config.yaml
n_layer: 14
experts_per_token: 6
d_shared_expert: 128
activation: "polyrelu"
moe_layers: [0, 2, 4, 6, 8, 10, 12]
norm: "rmsnorm"
norm_eps: 1e-06
steps: 4162
Below are experts of layer 2 (counted from 0) of a mixture-of-experts language model. Rows are named router (the router's row for the expert), up (a neuron's input weights, with its number) and show model dimensions 0-127. Each number is 128 + 32 x the weight over its row's rms, rounded and kept within 0 to 255. Numbers have three digits each.
After each expert's rows: a language model's description of what the expert responds to; "comes after" lists some tokens at least twice as common just before its tokens as in all text. This comes from a sample of Wikipedia text that the model never trained on. Tokens count by the router's weight.

# expert 13
router:158135129143102107097175127137098081186075123104205129165103163140090123170117118091108097155119141132130134149128056074175119093111081120178089100068120112204111153107089082112161124121124151124162111192187128114148155109120129152151153134107087115185153182122086081075131101186160177121147112160141121136126116106066089089134159134098126121165101196128160101108153142174128184120157
up8:138203120123072104185177111150144141111088071148126113134087104080058161065118110111067108139152104177076098115137087101143108156116139130115170103112152168094121087152097122172136104110139090169129077107179086107082126162089083158149139120119146125151097122121077138183104104092171097098161161078190083169147172103107161088128148123135104133161096153131172148129127088097112178082109
up9:077154093109163136164107121117112076096174170154198109205093129166157101153103120177160136131146118150108127093166167124129138188121109105127146154106087164184176125084180111123128060117160119156098112143103153131044118122111196127142149142085106085104129147116167083111115126119159197095123159119172120110140146117135058142117155169089193118084198110083114113103135093161104115118122
up10:140123173160120135129064095124140131097126139147210198075155135169123177140152105124099148141081129112197107136099110148181137094122111133168091134060148088121115177181177172054108109122178149096123125143073083138155170109168118180093108134116109086156161113123131094085150150141097132176089182154077180096119094164108131190104134140124143111113106115116071089147118149159148089116147
up11:092130116078184109129115088090106126152160170132090167133124126124090075130166162109088112060130144148141120191081103129114161118210115132121060132140147144178143107064136145177111137148097137139080156113147130195099124101088169167175061074148167183112106146161109151139144127123126151102103107119131117140134146074108131105148098137140104150169085203110199160129116181159106166170162
up12:129131102132100136123152126119096159169164113174102139162089236098132062136114119177108122131190102109098065148134091108140153123075123138149165174106135135164120171156158114147116093068106164131131135127165066073180134100190126144132171146151111157147128091108126138116091196114154112161124060091161123122162089138151102128094160091115066096153153213109124149115102124074141092123099
up13:178074153140152091109108040110079066125109129131123125097112091156142103038149177085155118163128093088142078100142097059143184149116070168175165152082157101117138151092141086116171114138102062081157163128084143135179100122115148091154142100183115127127117129134172087089130132099098137096129113130146122110127113154129166071134183144140125129176075166146136129108148148147099143112067
up14:164185131125161070112135109105138142128163149151112107055128134115183122110092120148067076137096125092156078139124175098120148117118037096144162142077151081144153165085126096135155142068138142152186195153099129118111107145114090137142140156142078081134182128119139104137151117144097098075164034124133092130124102074094204154092126122110137147167083158076103159142138109158122087112133
What it handles: First three digits of years such as 198, 201, 196, plus other numbers inside tables and text.
comes after: "in ", "(", "| ", ", ", "–", "In "

# expert 59
router:138103154050113167147137094100118138150051090146155144139130131163118131153135083166110102165133132089168092172147058139107107055110128145130103113125143165149062078077153125112122130138099130097202117158164164155160090125072113179136095128130140083149165164129163121040139106151116163140159078145110148133152127109167058092128176137099182178162159130118157086088135107127118164168145
up0:140121164093163103095108187112123094106103137105065140139125132121075130118104130131137090120094144096190071119175112201112131079121162113159052114118155162113151160162129173113136178147100122196156104091187157130122174137111149122162149097115121186142089133180133149134130108100124135114148124092127083167161087078102077102075115176106200118154107137184172068148072079145117137149124
up1:067137110113120068135138094215152135173183106168151165126134163125083127106085127132102156123183118149149129147109132142074119126156068115076144133074124073125071059113127127080146111122101160163105082112163140134148086145147114120076139169096120154117100162152119087118112174115096115182118153095055172180144138132146154162132171098109133123075099201082112098111083081126122158135164
up2:152157170123132184141100126166071077191112167160130158157069090131090142160130094113103164143073126148132114101130073109127176144089162158127123142077148171172162113109144173162162128125163104087162119164069087132148089158094126097085147154089157101109182138128134154134177209130114166159129171139079134155075137128109164148176166102059130147158140121125117136102127161128116171128212
up3:104158157122168167107146087092183151109142125159083165095100173170153168102121124137054142113126144102094123154115145147041130163126115083083117105159144129109080122137135088114113141149119109206154062153112165194123075086105134103111109077152116128185137136058109147140098137088120142047066122121143122073148114131113126151132143108135124163149099113167144111133163098204069119085161
up4:136128137094123138105102112152137178124128078132171108125134088146134090154167094071080090147120118095093104133140192134100107172130113167144180089157101122140184137140166189109136163116090120130128126094087195150081097071134024171067182146174146102154107110173136117102058146205096112153137151054139104103169171104181114127122146132103139152148146109112126139144129108112159142166116
up5:133138106145107146207123149106139160127161175034076122109100111142081137131171165171104161130161163154154112123114061118085106113120125148099168139117170128157141125129164178112078152100144138190156073165127176146176173138147150150105135229139129083092123126092166160136144171161148142154090177082137146185120140183113108115159120143145087122123097182133133135167054121098137124157148
up6:110146159122141076160127116087068186128123037163203129082148095131120146168134108049103151142129099160119155191117127120118147166114074125120069162157154177128065065132126190138141157128132142109148138123145184135135131111090084157201152172158107050142113084107128136112146123105186104145162077138130122152122085156109066088116111080127091159136130128114150118151096153149112139135108
What it handles: Country, nationality and region words in names and titles, such as United States, American, World, South, New York, Greek, French.
comes after: "the ", "United ", ", ", "New ", "of ", "in "

# expert 44
router:155110180095147107103174092112142082129066132145118140145111119191050190135134063168110085134136167101094096154186135104101164043098139050146125099176143118191124084118096162113152121092132128139127125122120121129104145149151117171125147148105080082143156126113121096139130131113197127135146099161168154146124156088130137134113204164132135136161134167149153095099158090180164207086109
up0:165087124160064187121114114097069122142156118128160115143092093184195150146137127096065124174138115157130160159115085169050140125128105089118169164155124045108062181105074123115135118095181137147110111034145144103170172150130167110129149118117091108119132133112154143112093141129135147121090139125132067119143142155175173096093157110083062146127163160155142130172142115135147158170106
up1:166084174151089154097140097094120139187045132094177132101071113165125111151087107131087105118171118157157157119205115178104106153157131114133075116162081170113109101077116096100116122152140123113159131127167198141136147135103127154097096173103113107119107145113066104130153148148143050113099087155080125186138110081093140139145121071116072109084087131104145128088084120145205142133104
up2:105110165182159157158127113050113051120113092130132048114173140119129104113112093111121132098133133119064078116099092093138149101163126144156136111117131123189196116139158066158082078120141153117128136186078099076143117130133143129199178111163131146122158134205168120169143148104163124103133081121124103100130116086128149106129138118125167173086058094105125170155156060098146127173128
up3:165100105135107116095109156118141082166107176206113220127167137098088176149160098150128131135144139122173069109141090169099166126113137133135160144164132106103159137098150148096104115155161140086055102061128117169142179137161118168111094105142089113130176130167167119088097114090102123066161090130164193096120054123181172165096123168140109109123163174132104132083076136108108151127131
up4:150101133117087161111112104082141146113124158122116127182077119186171154116138117130161103062098075100104128169122157102106044103164135140109166152153136145124092164112172173124164094149117150139193109114150126205128071144137111165128072181176121090177138113139074074128161112151099155098150121136189054062110134119180129136148145161107144153107120145088163115174159061129127145149100
up5:107103147159097175149127152137117112104178110119176096131037062131171144110155159152110131093184175116083142123130129166144164124108097089164161168057092137171127121135128149088140102117137083162085150170114093102110155115097131146146165103089096131113178108121124136159156137136205164105134129120146125142131138124060088057102177078078107091162129177194101133166077144092105150170154
up6:080122148154169121078103141111112132175135105180089131182154115070115096135131154166111176159160103149129101127145097120144116125156190096167177098128138143101184131136137126169114106103104054143176079110147123114119163135105106082100192111146081145150140153170152204092110120068165126024155092177170121139150071118098162108125151059098139148102116101136120169142170093136146131124161
What it handles: The word the, and sometimes a, directly after prepositions such as of, in, on, at, to, as in on the documentary, Haakon the Good.
comes after: "of ", "in ", "to ", "at ", "on ", "for "

# expert 60
router:137161130099085162114114087076144099166096127142129148141116155137105147152155137122111104234076144089094105162175134058137130088139159096130127129147163078238109110120154107115107171109077099092136163188155130190112118163172099137121083151084125116125135170151146146107128126197165119125126109131143083075139112117175144095164211176116153123118130167113164110126156163176138155138126
up7:130166137174161159120152158126149153148102145116158158117177149157067130098103124171077147126116177095084130099119130192200106077118138118106065167090131128168074092147060164171152088092101145159046137121143127114189084175125105133121130168119167145109177175110143144121119137136145146093077106147091110168137158160134150171147182140113129116124095131107138194191076138151102093103170
up8:133096143129086174140101088088116170126088152121090163117135092094081134146121124064173086101046152079101128129115091088173139044138134126178156087172054156173149173142181116106123104145120115126159173078159147144130151129177203147178145160182133099147140134098155144119144143122126096108107104154108056146149170125131125089142098145158114121092162124135136104157150084187104132110070
up9:115117148122161108104079109129087164125146116106119138123127142094163116159150130164142146136099101100097124143193143118125064096103163134155128094082152157123117172114155109182114166115111137104155166144106118113094130176087112175115087065136151130099205131170106115146127025200090108142214128106108115164120087143155107127101187097090178096175121179096155197141158156105166182119129
up10:127142186110145134095151165097143092098126143124140178155130056169176142098059107129075129182127186160078167133159186060128091116133139086174068122144144123162157145097149111145147105164111096136128151133100106152111143135124112121155137093141109134152131108089091194142111089149215106070140112146069164010126198130114115132097162146107115138154137134105127163155152130122102129116150
up11:146156128119124145126121093150122133155144109156089136216114143135101116132139126110138115054173127132100180176136102057089119089139163069114079121145186173137148121146179154199094082067122149144094109095156049141071119118137108127129103097131154143155156127044119081102095121181094093114161153085134147124112113130141141110126204138140129110103056153102158176107120142186158115097130
up12:136198134102163105113104107121151162085130128098072088116113156160118115115120149075162147182145163140129127092164148115111116137097129123181094119208133126150104173077104139063128192119105093093138082167100114119112118168171099116142101138128112143106139137180094153078202150165135109143117096030147158112080118098190151100073085121094130078106089184162142118133183090116126156143121
up13:166160193090094112156174102126166111129084118163121125119110156131147130138128128144073098156140135116058122058223093155194213087176140143168157160141142093119031130157081106153087127084154076121147157104142126140058127146148147129116118123130169100118090131092118119174160099169147128158113146158141177092119089164102139117146155120110159167057132149126125099148161142127111094123126
What it handles: Blank cells, bars and numbers in results tables, plus word endings like us, um, bus in consensus, indium, omnibus.
comes after: "| ", " ", "0 ", "— ", "1 ", "2 "

# expert 9
router:085152148148078122113150103121114127184100113101198151127124155130099146118149138137106081107116152085158159208173113112102127090093077062160085102129095084168058142129117135158130100128060120141156117209100146173104108129147118150169144125131062066125169169126133084100127124186122162168138113128174131133096145123127122089172153123100100136161092155162211096108124059161120149113111
up15:174111171123083119169157127164155195168115145118111137121104170126124137128085114077157148133098112135151125100112127084134065087112161141110089113111140103159143104120091074118176167144131141131234140112166166149080141139141101167113160142156062178154120144128091125119126099134189108144123159114167140119064181082064116118206100180099129100159147077161201121154101087101110130117135
up16:108136150141142149091127147165175113062133141187098125144122165201145155121163116089148098115100129072154133179176137211080169130100104097105113075133111167113108076167103142131181167166119092021180116121118126123081069091101113120072168124155102140125139081160136142183148089146150143128131155120112110129138142144120152062114152175137111091145130126105122194148147083132096126133176
up17:153147104073141156133138153131134143160180122055122154098120127176114125135149192110106131093152101191091085099137086141127126133111103131173110137180094107156140191131156130081100113136069183132166094154158107102151091137124100116125117113108123092075080097213128167102145241123154112108051151127110165196151123138181099164129106079160137133136097111103153133157103105102130152091124
up18:074157171102110129145116148129104151215112137142106089144128047163108121089167125140133110126114124108135165147193149103175105071107093171108135144090101094113105168161157138057166119146105142111096160099108148096151102115181145160111169086114137081106085134103166085125173079137144128205144118098147174167102190105168157158100094105050107153135146136137150204153145137111160135123092
up19:055141161136073129140087158091134096094201143127153162093123169121154174119112132153080120106133151105144117174097072122130126159141070130103141134094118120187153156141083170117039125125136113084169146134159131124153102136136154125136148182184167105116143200171153140122135140163076144140118154204146151135082100112152101048154094203111205131142122106115126138142080106152142134096119
up20:120146130113105177136171134132093102154113174136066112150114134120085085156145121139107117174111136082158158099128103063143029101135125115121124075107164094064100206143101173086162177151154080120172132115089129093143083162141129114116104090079107093091140156117137130153156126151154102169118119124108243115071106162124128120148112066151124122082158163117157110088177126095138158143121
up21:138129134115108160142122145133133141127160141110149102181165107129096119126230112167116089174157149094104097172150164161196145137100109171169117161216164116099121139174173108126151141143088106135149081105135139088152125067137125114121089138101141073113136141118169207137156172113133101189121113137194137129097078143138179125176161050154136084144131117131189099103147119107076135164167
What it handles: Two-digit numbers in dates, ages, coordinates and tables, often after a pipe, comma or parenthesis, as in age 48, 1766-12-01, 38°53′41″.
comes after: "| ", ",", "(", "; ", "°", "N "

# expert 46
router:126091128063149102085135075076141125151074078116132132098105176110123190143150160146145154133145152138120121158147120142144110093146072124145086110143137120161108163094090113103118122107138109156108107209125153124086121151178114118196155177166145091144164138092162108071144134143182171158130127126099095044162121113182072071141163157093128113151104160146118043097077179102095153112161
up7:130130124041110140083102155139153082069166104156110070144142137133121129123210128083103125122113169153093131199134077137186131101170123173143110110166135121161102092164098096138130131093127080117143132118090092201083122076117135089155108182173133119166107173111198118124106132159129103091165159146115147069161129119089109108100127098108129072137156067099202129101086098125098125122153
up8:136143154081141093105076141049155116124167130165079102137168125139086158126144131085183155138091173185072173155090082171187101101111127148093164144123114109146121139157115146113125110108103157113102104138140095103051138157113115142143083161113143139126099155151140048114142132134073169144146164102167148099102133155133078113146140104132151169122213145158210083122075110161081163083143
up9:134119105117126108094131100144129154184128147110045133172076113122171136189107145099140106156101134107168087141102104108093176186111104119158153142055112122091105116042131112097109157179125154130136073126160102145159141143165139126145156110140183175128184083154152087104095137104146170171162155045152113135138111118129123117210068115105190157100158129083165132131130141149100141134195
up10:121145120099150076142124079148147160107100126128150113173191092120152147164101092128204153155087099140146068123178123104127088114152131129126145107134149135124077164114162119107155136133119138168094098146104125133098098097131173149138086150074137154141119101101217167140039119115180143176162153197124122124185173163154103146170157156145149119157127123093132075133166175123065204169170
up11:112128069117046173111098049109133144096093074110103140079111150079107163099164103152190135082093108080179098117156146176141086108122076158117080103122162205128084161142154181117143155166115123132127111164140152127139168175076134141089125139183129112141097155178109161095187169132123103185130147110131143094107161142122087147094088095084123128173133123131146117116166181144104145161128
up12:132091128162148127093149154154161099115139084089093099140126125058143129113101178119095175175109127129151161147148094129136155075169147141109098146138201077122111028086147105113125085157130067140111126132108137133111150185127101146142125140177113150062072118149145141067081123106208126092099160128107133136109096096102098151187093090108134096206171132129088152164137167159113094092101
up13:152140136105124118084161073101143134156087112155149079181091125082069084144159156144089099118131146150109153138134125150189060089130111129172116066121138148104130186139101172104153076106114120054144085206098123110107051126128128126074131138154109131127175186127130089133156111129142112103175107123096105076155151119148102180126149139063058156152157165088106111106154176083101146111112
What it handles: Line-initial bullets, hyphens, dashes and pipe characters beginning list items, infobox fields or table rows, e.g. "- Genre:", "| 18".
comes after: "\n", "\n  ", "medal ", "\n    ", "  ", "±"

# expert 56
router:109136162124110110146163092123177099148067091136132179219078156135082154127133140115101066149099130086106102163145121105122147000153121095144067109144128134223128132113144134105129097080125164121094114163161116107097137132068122146127142115127148065117163118109102137131083096121193132127120108121173110101133126087087092149132161104118125155194106141130138091086079096129123156102138
up7:110114066139140095180102113059087127154133131099156065119103123079137105140131167112120137149150143092132133103092081077086108121133154107147155153144081107130094122094060097128118101175117101183131097119127108179157115141144154169097083100132167107126029092153182143081180093129090121164125120145201128171196172089168145075117155103150092163101094166157116151134147158098135159108114
up8:157080141118130145114171129147182154120122121154157112134093137162122132111116124130103091166165133108095064131144148165099143098156114103070154131141127143064134125126159135186154159102149141120107226130106184190080112094154138093092079210095167088094172104108107066121129137171136174091133128115118063135149135173068148194129147111085173180115124150110089138136182170154167127110136
up9:153089122179078072091126080102116091094111120148185096105113111036159140149143085136103130153176104152144117128156133136169119130154123048141088130178080036132121134115135110145135149145110073125116082129085151097139096143116090170148150180181134094133099111143176165100191163108145194143156173123164097119106177114107151119133184149148109126110097172109116150089090158159089125102091
up10:127132154095111130064064147099154152082135091141148121114136166154093117131091136128144096124134143147122106134084127096091175085138138108170112150122122104184128074131128118106124036133157074087158141139113101106108115105078146168179145147149126188125104085142108075129127120148083104178126202115212176094102121108128121123127059095148093123146093112159172070153069087068093158080130
up11:146150153150108087184121149191124129163123107067141124155111095117151149106121155193167144127167102112091104091101156121092094130137049165128062112160101142127178081126146161160126089128147088183077124157106109148144100128137178134065156075170152110147129092123186160171164104154161179101130137173158102120127114132134107130133119117149076176043165104108078148194155142156127114071138
up12:210100083074069146119130103111153122123097104140128152083180128140141112140143100116141149121160082129161106096079130090084145117120092128136091084161102117093136159070137138140138080093156086133079116078135167121088151168172121130095118208178130073153213037142115142119126123157114108098137126118147148129163188150101149075157156124071143194159103150146133137114144169096129129074116
up13:178131172133177116079095123085143135126107142151200152138142153171143124045143137118065157136101145137149135102161186133169057167126147142138117151140129145155142154134103121134103163110102155152162122189167102124148084151143111135247133177121122093049102129120106106114098140110173185144139153086168069140113126121083126126132111122155122115121139162185068127055133148127144100120070
What it handles: The, the, these or this starting a sentence or clause, or following a conjunction or preposition, as in Unless the gas, Then the.
comes after: "of ", ". ", "in ", ", ", "to ", "from "

# expert 58
router:131151171101086151139143092107127083164104058144143146097157190185115153123148119090125062121127177116177103140182081135117128082151099139163105091161145137220059131081151093070114149126126161150125099152122168103129141085092089089171123109114172099165143145160156086103098147161152153171157137132167148117139095149123107106141129140119068133146082214201147130101130129130125160082110
up0:135137123107110089218194097158075105153140109130110149140128122118133126142079157047111136160082094114147155201098100126076153184050170140136161132128117148138140096142128152092141132135088089133138110154123095101158157118180121163125106133160137158083158138080089197118109066090166116179161175087137133085144128111157115161166186147146166122097123095134068201116116124089142148118141
up1:123111184112148138038144103139136142115088171094139159109135117037137138129110140135144117124146166102145153132126134131102107084109156131120136153116163158171103129008108150114112159075137139153130113108125144086141077111118195142139140142105122087110041071074149107107149145150155076145102093081101056124108144147124180165074132170106081135139128109157087100181187097140123104116144
up2:133079185080132146106096142157167173199083144129092151043150100115086114132105135167164110119071139144136104127102124163102086092133097107104143160149181177123071079116115169093128152128093124154132105113213133149126091122113136157135088176127160090134116184148139072104103216090170061153125126122113145167141163154149134125116137194140076155098128124129141080142095114103123115161091
up3:097116123072139140124136150138154058071124150167122118126200129175169130067104102151157093116113143103098106089144116111102087086159108177116114150150213070112051120149106092154118096115137086142124121103130099159099128086083128161154158181090144122080110077114093101129121163113145135183061124114142135160110115158166112186138060131179129140162139103172156084097145145198122093110144
up4:119209054076105176126151092177133124132112113106122181139131141118137135108118098210091137111134147169098095162151097141175138079108136154176131103130135078079113181142102097152064136112179134143160141106097104118104134084181118146141140122118150152087130162148116103156101128107036145125131155188139151180123081154124156160127156158151099101057080152132141114147190179174121149091104
up5:101087120109114121109142140134151088108165150114107133105124193123110055134192132078105076146135154154052149148043113170225123099147147168146155139127176122170125154108153127078145079146080101079119104113120128090086174132135101126155096144146123152148099134127150178110170106079115121087082118120145134171108128183096088175116151201127135131134156152134148113174098140118166047119115
up6:160126157148093176171111150131108120150144111153090150107105098138133094122149057066094076147183179149122076054162095184127095127132079122155101095182157173141107178124119150115159106125089151149126064148152131121182126155175134111184142121068186131127112140088144149161120154127160105099163110125165135137126091136071101143144170165138079110139185191139152161112192138126158058124119
What it handles: Pronouns, possessives and demonstratives starting clauses or noun phrases in prose, such as that, his, he, their, this, she.
comes after: ". ", ", ", "that ", "of ", "where ", "in "

# expert 26
router:096142183113126163075074070126147075166120098154155158150129161160055146125103101130124100148090137030110118197156139081133176076122109146152101108131187161170116149130098139120127093125080089136185126157136120103146119077130121110121128178088108113159119142164181126131120161113188123172094064131161131156182147183164097068139172150128125150141098121098119068101084151140144153135116
up7:094126081104213088065091101107142080137139135133133176142176150135149110105100141108089099055121109102064057130164122086087131126115125160149111087193148139079127132164127116096131130149120131144074084161118116088131114099076155107159120154120188128108128115084210096152090148151136122159063144106144120171148087134169098154154090163130129168139132097092102122053133075154092116152114
up8:088147095160116118162051123187108085130105115101108134102074206155105092073104166134108112143104127159162059139094113104120152160138080126124193154071114174105122153156130146181129106105150088136145118134131153116184174114123190133170086139156139129150148169175119125130115131126146152138192177142075113110154172068125179048166190111143139186149132128112113138155097102131154097142102
up9:132131112173110090126117085141175134182153128139102156148132133107069115150130079106086105122106092120107163070107164088129135108150103151105124057150190081169144163116138124151112072138162157137055169175129106108144107143145140093101148114126085063115112088122144155151175178108147127219026141164143105154173138154095109121090210145178128108134114120114131110137104086135150172100130
up10:108154078134143141204140081139117126125147132090051130142079132109129109133166114084129143139183109177144139073164113099194137119097088094127211047116123130095102147132100110122165229093138110145156084142098111180165133173173140106131132118101129139071117122143105114164089120115146135087096090215079090147139139121189120189094140130152089132128116116128161103124159104133109108110130
up11:139122114138088132091135132145163159148131088093102158103084118143110081098095087155126123069179141105110147083176116113106182147157128160123119090102154070153131109101085116116140147137157172216081105138183094104093166169125116079095158102043086088138161094168129202123159146103124123158100112080159178145167149131121125058133160094146134103053151106147166126177144136150148106112096
up12:079123136161159140160099108112088089120144111145167137133133184132134183140077148082169162174127100111139112226147118106139126080121125157168113156174107186126138161191101152101135140131120092137162166120105102090137147111135118134169138161200109154125079176160156086169066088131151147177128088130161183117155105209158139076101152101160120177161125068116115096110106067127107134109157
up13:100153135087145151163127059109075106117170111110166093145083032152068190156080125113153114137171152172121141126078112151172111058120126179119145187115163207136145131144135101141163133139167118145122140160113148172123110139107083133051117151116067162184108141095119128093106119149128107141142101102132133180115172138153106126187124152094102085131117141096152107118037093101128140141121
What it handles: Last digit of a year after 201 or 200, often in tables and season ranges, such as 202-5, 196-3, plus the following separator.
comes after: "201", "200", "202", "199", "198", "197"

# expert 11
router:107094146082116148083095086086149129179049083157142134111112149191081122129120118118125115110120074101146131124175136098144117057156131122142114119135148108159130090129105141101134161111118139102096155173124132103134109133139148130190146142125142056105166158111142088041140114147145116151122135162176109141118132092085127118097187134164176128162154234133190102135097032125182131127072
up0:099149160171145114160094097103047115126162101110138144124073126114178114115124135103164123165113093097169095110157121123099174135211133125103143112124123084176172128115136090101114127073128097070164074135093100126113131111115122114057164165102123111129154115100105112060131110106152106171160141156143142132089101120149132131072133134178088137144114142219159081125146123185048097216106
up1:098098117166115124109153144142107098121156069110078102191114105158207142117077041113141149200150143069087136144146074115193093100108121150150132134139123156151125111141166109076117110124100082159129138100107141109118092171088084077134141138149154178130172142139073179120158113091121164113096124071142130129066102168163108070195138155137160141169158138140158196130130164123101136128105
up2:111131060152090143132214106113145052115136130081101142134101118146129109161153129107157137107095090105145179100121090162084116074148108148111125093102157100151193106064130203182137190061203102166136132180102090139131140117078138117118137128125108142169123142182150119099050112086100114091192148143136110144124113142128168125185165114163135164102133102139097173129135130124171164125124
up3:114081164116156124135116111119092188125142152185127158121110133144169145117116175090106114064088109076108117099109121160143142168135153088134119087126104189146151130118125086147158174141105089015128132127219125141131114123177118139182141177098146132106094171100187107109086132079128090070142104079175085111148157117162159122182167135154073088081135169140125074153151115116109109124127
up4:135138114119106107126067124097164096132119071127152058093052098155111113069131148131176091114068142140088145139133108141163104111160082106104121166133137083170180109098155173182149195162172081119179151151101088104103128126132141170143131139186149128130167138116092139064132076137083088152128116148124159136154192121112143141107155150149193178131110159145078103160133117064134183092095
up5:183109104114074138158124094144151175091114142150108139191122139181121130106128081091086112124138114147183158064124154157128092074172124117144191123124123164123138117104144119135131163157042083053064181138088147143157072150142105148118091150091100114144152134113171177153152116149153143146106094117123084149108180074107161099161181133152169151154117148190152109174179148131071111164136
up6:168143197093108142170149193115094097137102168131150107125147086158088088163114081107136130137122097060157121139127166083136116144178118092150138137101123047097178140093172185077133119099097081145130131145118143136155155127102122117116151134108095124106222151093121073164143130127141106153140148174125135098139174089082106173094145163131161096104058097079064133147082142174094096173135
What it handles: Adjectives after an article that count or order things: first, two, other, new, most, second, former, and endings like -th, -tive.
comes after: "the ", "a ", "The ", "of ", "and ", "his "

# expert 52
router:151117161101102160152133073152102132146116096135144069072119150148100140134104108165102098116137199133138155180143126096114155089161128036146110089179123139236090080100099111148166124113052089151148113176141127120094137119115106159108132158103141085160180175143162116092140145156143169118107127192187102120145130129113096122111134153148112108220098166085105079139157109110130157114100
up7:172132081122098124171092138097118112141108148141138120112142162174177119197135188122136167140168157155113081169160165094125178173151097129116109159167091137110104125132174168124051143122233163074114164131103088179087119113135167148122039122122117127132127130089143121087127133172085130115155112166125138071197112142146109098130086163131114084119168147153163187108153122149118115079164
up8:151120151124115128170155110143109140128131148155038122077177123132107123173190165072148150161134143103110119123165108119108159169126142124128108075160146096210089042109126161131112070109140106144161159173116120154092117143092152098143140110192165215143140109138112182154129151133174106107120135113169100083168196098141126096136125165104081201169112108110134115152192105107153165128126
up9:108148185098177155146070147125086081118125153157133065099114107100162086148087115118078053160105119165137104149121119114194180191187138117107123091089094142207138134100116091094130099149142108065143106104156095099077129096102131148156129127134142162145141117140163037116148109124113128147104150144181144083150146123181113091154164102139188116144121121098164108181075184151090129129130
up10:140102082218112147129141105101148189140164080097169164134104177164150097087208124118101096100193113092091051134177106116140160098075118153128059107129129077154133135134152118152105187085091142099170114109097160091095138141145109111146122080154147142161093110123144125127135164090181068103127127164140106167125167081083137093147120133141130130145075178101133091127123061095141137118109
up11:124081169103126166109172089153054168169122136176164103078123152153171067130104060192127131135153119128157164075192151114114134108051096139061132095133113121110137097126117137185135180127145108132130071119143053086095182109098145113124155135086078109146170153117109137121127119133152121121115132184096139092146180141144121128169107108144132085122087160082182105138161126184177111097130
up12:085122128141171080165105185138101177167151052112105121079181091101119114120137105084089125078147146107085125096090170129138142126158110140129165112124122152196127140063133155202070122106148158106143147177108122143086130091111110068156136085151121106117114117140098201155107140097142150097122123139129174098143136086133081061139142076143150083178107154148076137146070079152155158078104
up13:165154113120087171124168084146145132092084148051109071132089144141136196069151100116164085119185155147163143144127088147168126102113122067093189078151111137133127084166078108107171169085088162115079092115136117131131110145143121110126102122097136178165155108138124055083185141172151164096133097160155092165108185132071157124119175114174114124097123125096164131160174159099164132135110
What it handles: Individual digits in numbers, dates, scores, tables and math formulas, such as 2/24/1988, a_0, 0; 3; 0.
comes after: "| ", "; ", "201", "(", "200", "."

# expert 2
router:071115153129127146081069123073144067144120115117101141146122141156118193159128105091133100173101183132148128114145133069124116094121098080199093084107115145179127089105092153102104142080070119149166115140095172160155121145148108140153133139061128092138177148144153157131167105138201176197130107188158112096141114100088063092130186139101153143155142154163153106137138115152178076157098
up0:162186151119198113095098109126123137124087072153117189117057108143095179185115129103120102089150139100161076154141128182153121139129100124154084097129164179123137091148121123159105153115065074135104160098148166147129078185136104110115152147130103155118078070138142206116143102116144152114138127174065117070121123106127056117126078128097125150107130132140130110134168173129176089129216
up1:106058158120072187144070151129182125131173152156101158174143056128171120108149128158120073202136138146109144131120112132123169111146181194198109124099138109177094131087132133135119104123170126075130175075101170117127108069126096180124146136088117099122177100155122163171119146128198149135150157148109170116106168116117102162159138095202147107153150124112125148120129082093105158162072
up2:119114122116069105056064142145170131110113088158093120080102094115072144121146111122141143121134111076131180111159146120142181143134130130149070138138105093146142116117126137095091133059069100121111145130110141136087139132135108174212119166194129146124192112154118113146172164090097179080199151148118124127136038137098125101157146117160112092097190158087094148119162125137094121187187
up3:093084116083134155142135119188109125129138082129193016128190094167145111159166170111181123162145094142142187086100091118089174163120121112127162088130118100105099146113046088073119104161130086113071091071143111156115110085144170153144141092076133156144135155117140106142120108112165118161155154103137093121130111085097129157194159146128102157156132146132128180154138114178177087152125
up4:117118147163193139087161154120105073113160124083158084122121157068179115123138082121077101168052159105046157137157154108141135074109161095148151135153157147122130109160185097161189147110138123079065145121109184092147093117120112171058116094106140109132128160141110182167139163157206138146145157141145087147138098134081100141104137100110171134178161158173127136134117117137101128192124
up5:073127126103115121126122149079116110074127140147076133114136170114162122080144149075141151154063185116145154145106045124159165088163181119172116125150118104154191105117122143142146137151136109175167091105138120173131184069102083028158139140146180052155114152149152122112083111142081142095123125188162160107134136094134113126124080158118132140132146108095166076137127117114151126049082
up6:130143149105122185124118175133153141182070150139097122122126122092147144130144089139140161170096116055132119088091166124157103126151102118083195115134131166110146123119042086121136132164141130115154194113132133138112150178106157073193133187123079165110121130127070116109097116119198112112096111081156158125102140167077146095197102163146116156148096072177103161186057097155123113158151
What it handles: Common nouns right after the, a or first, mostly before of, in or to, such as place, part, name, number, one.
comes after: "the ", "a ", "The ", "first ", "is ", "this "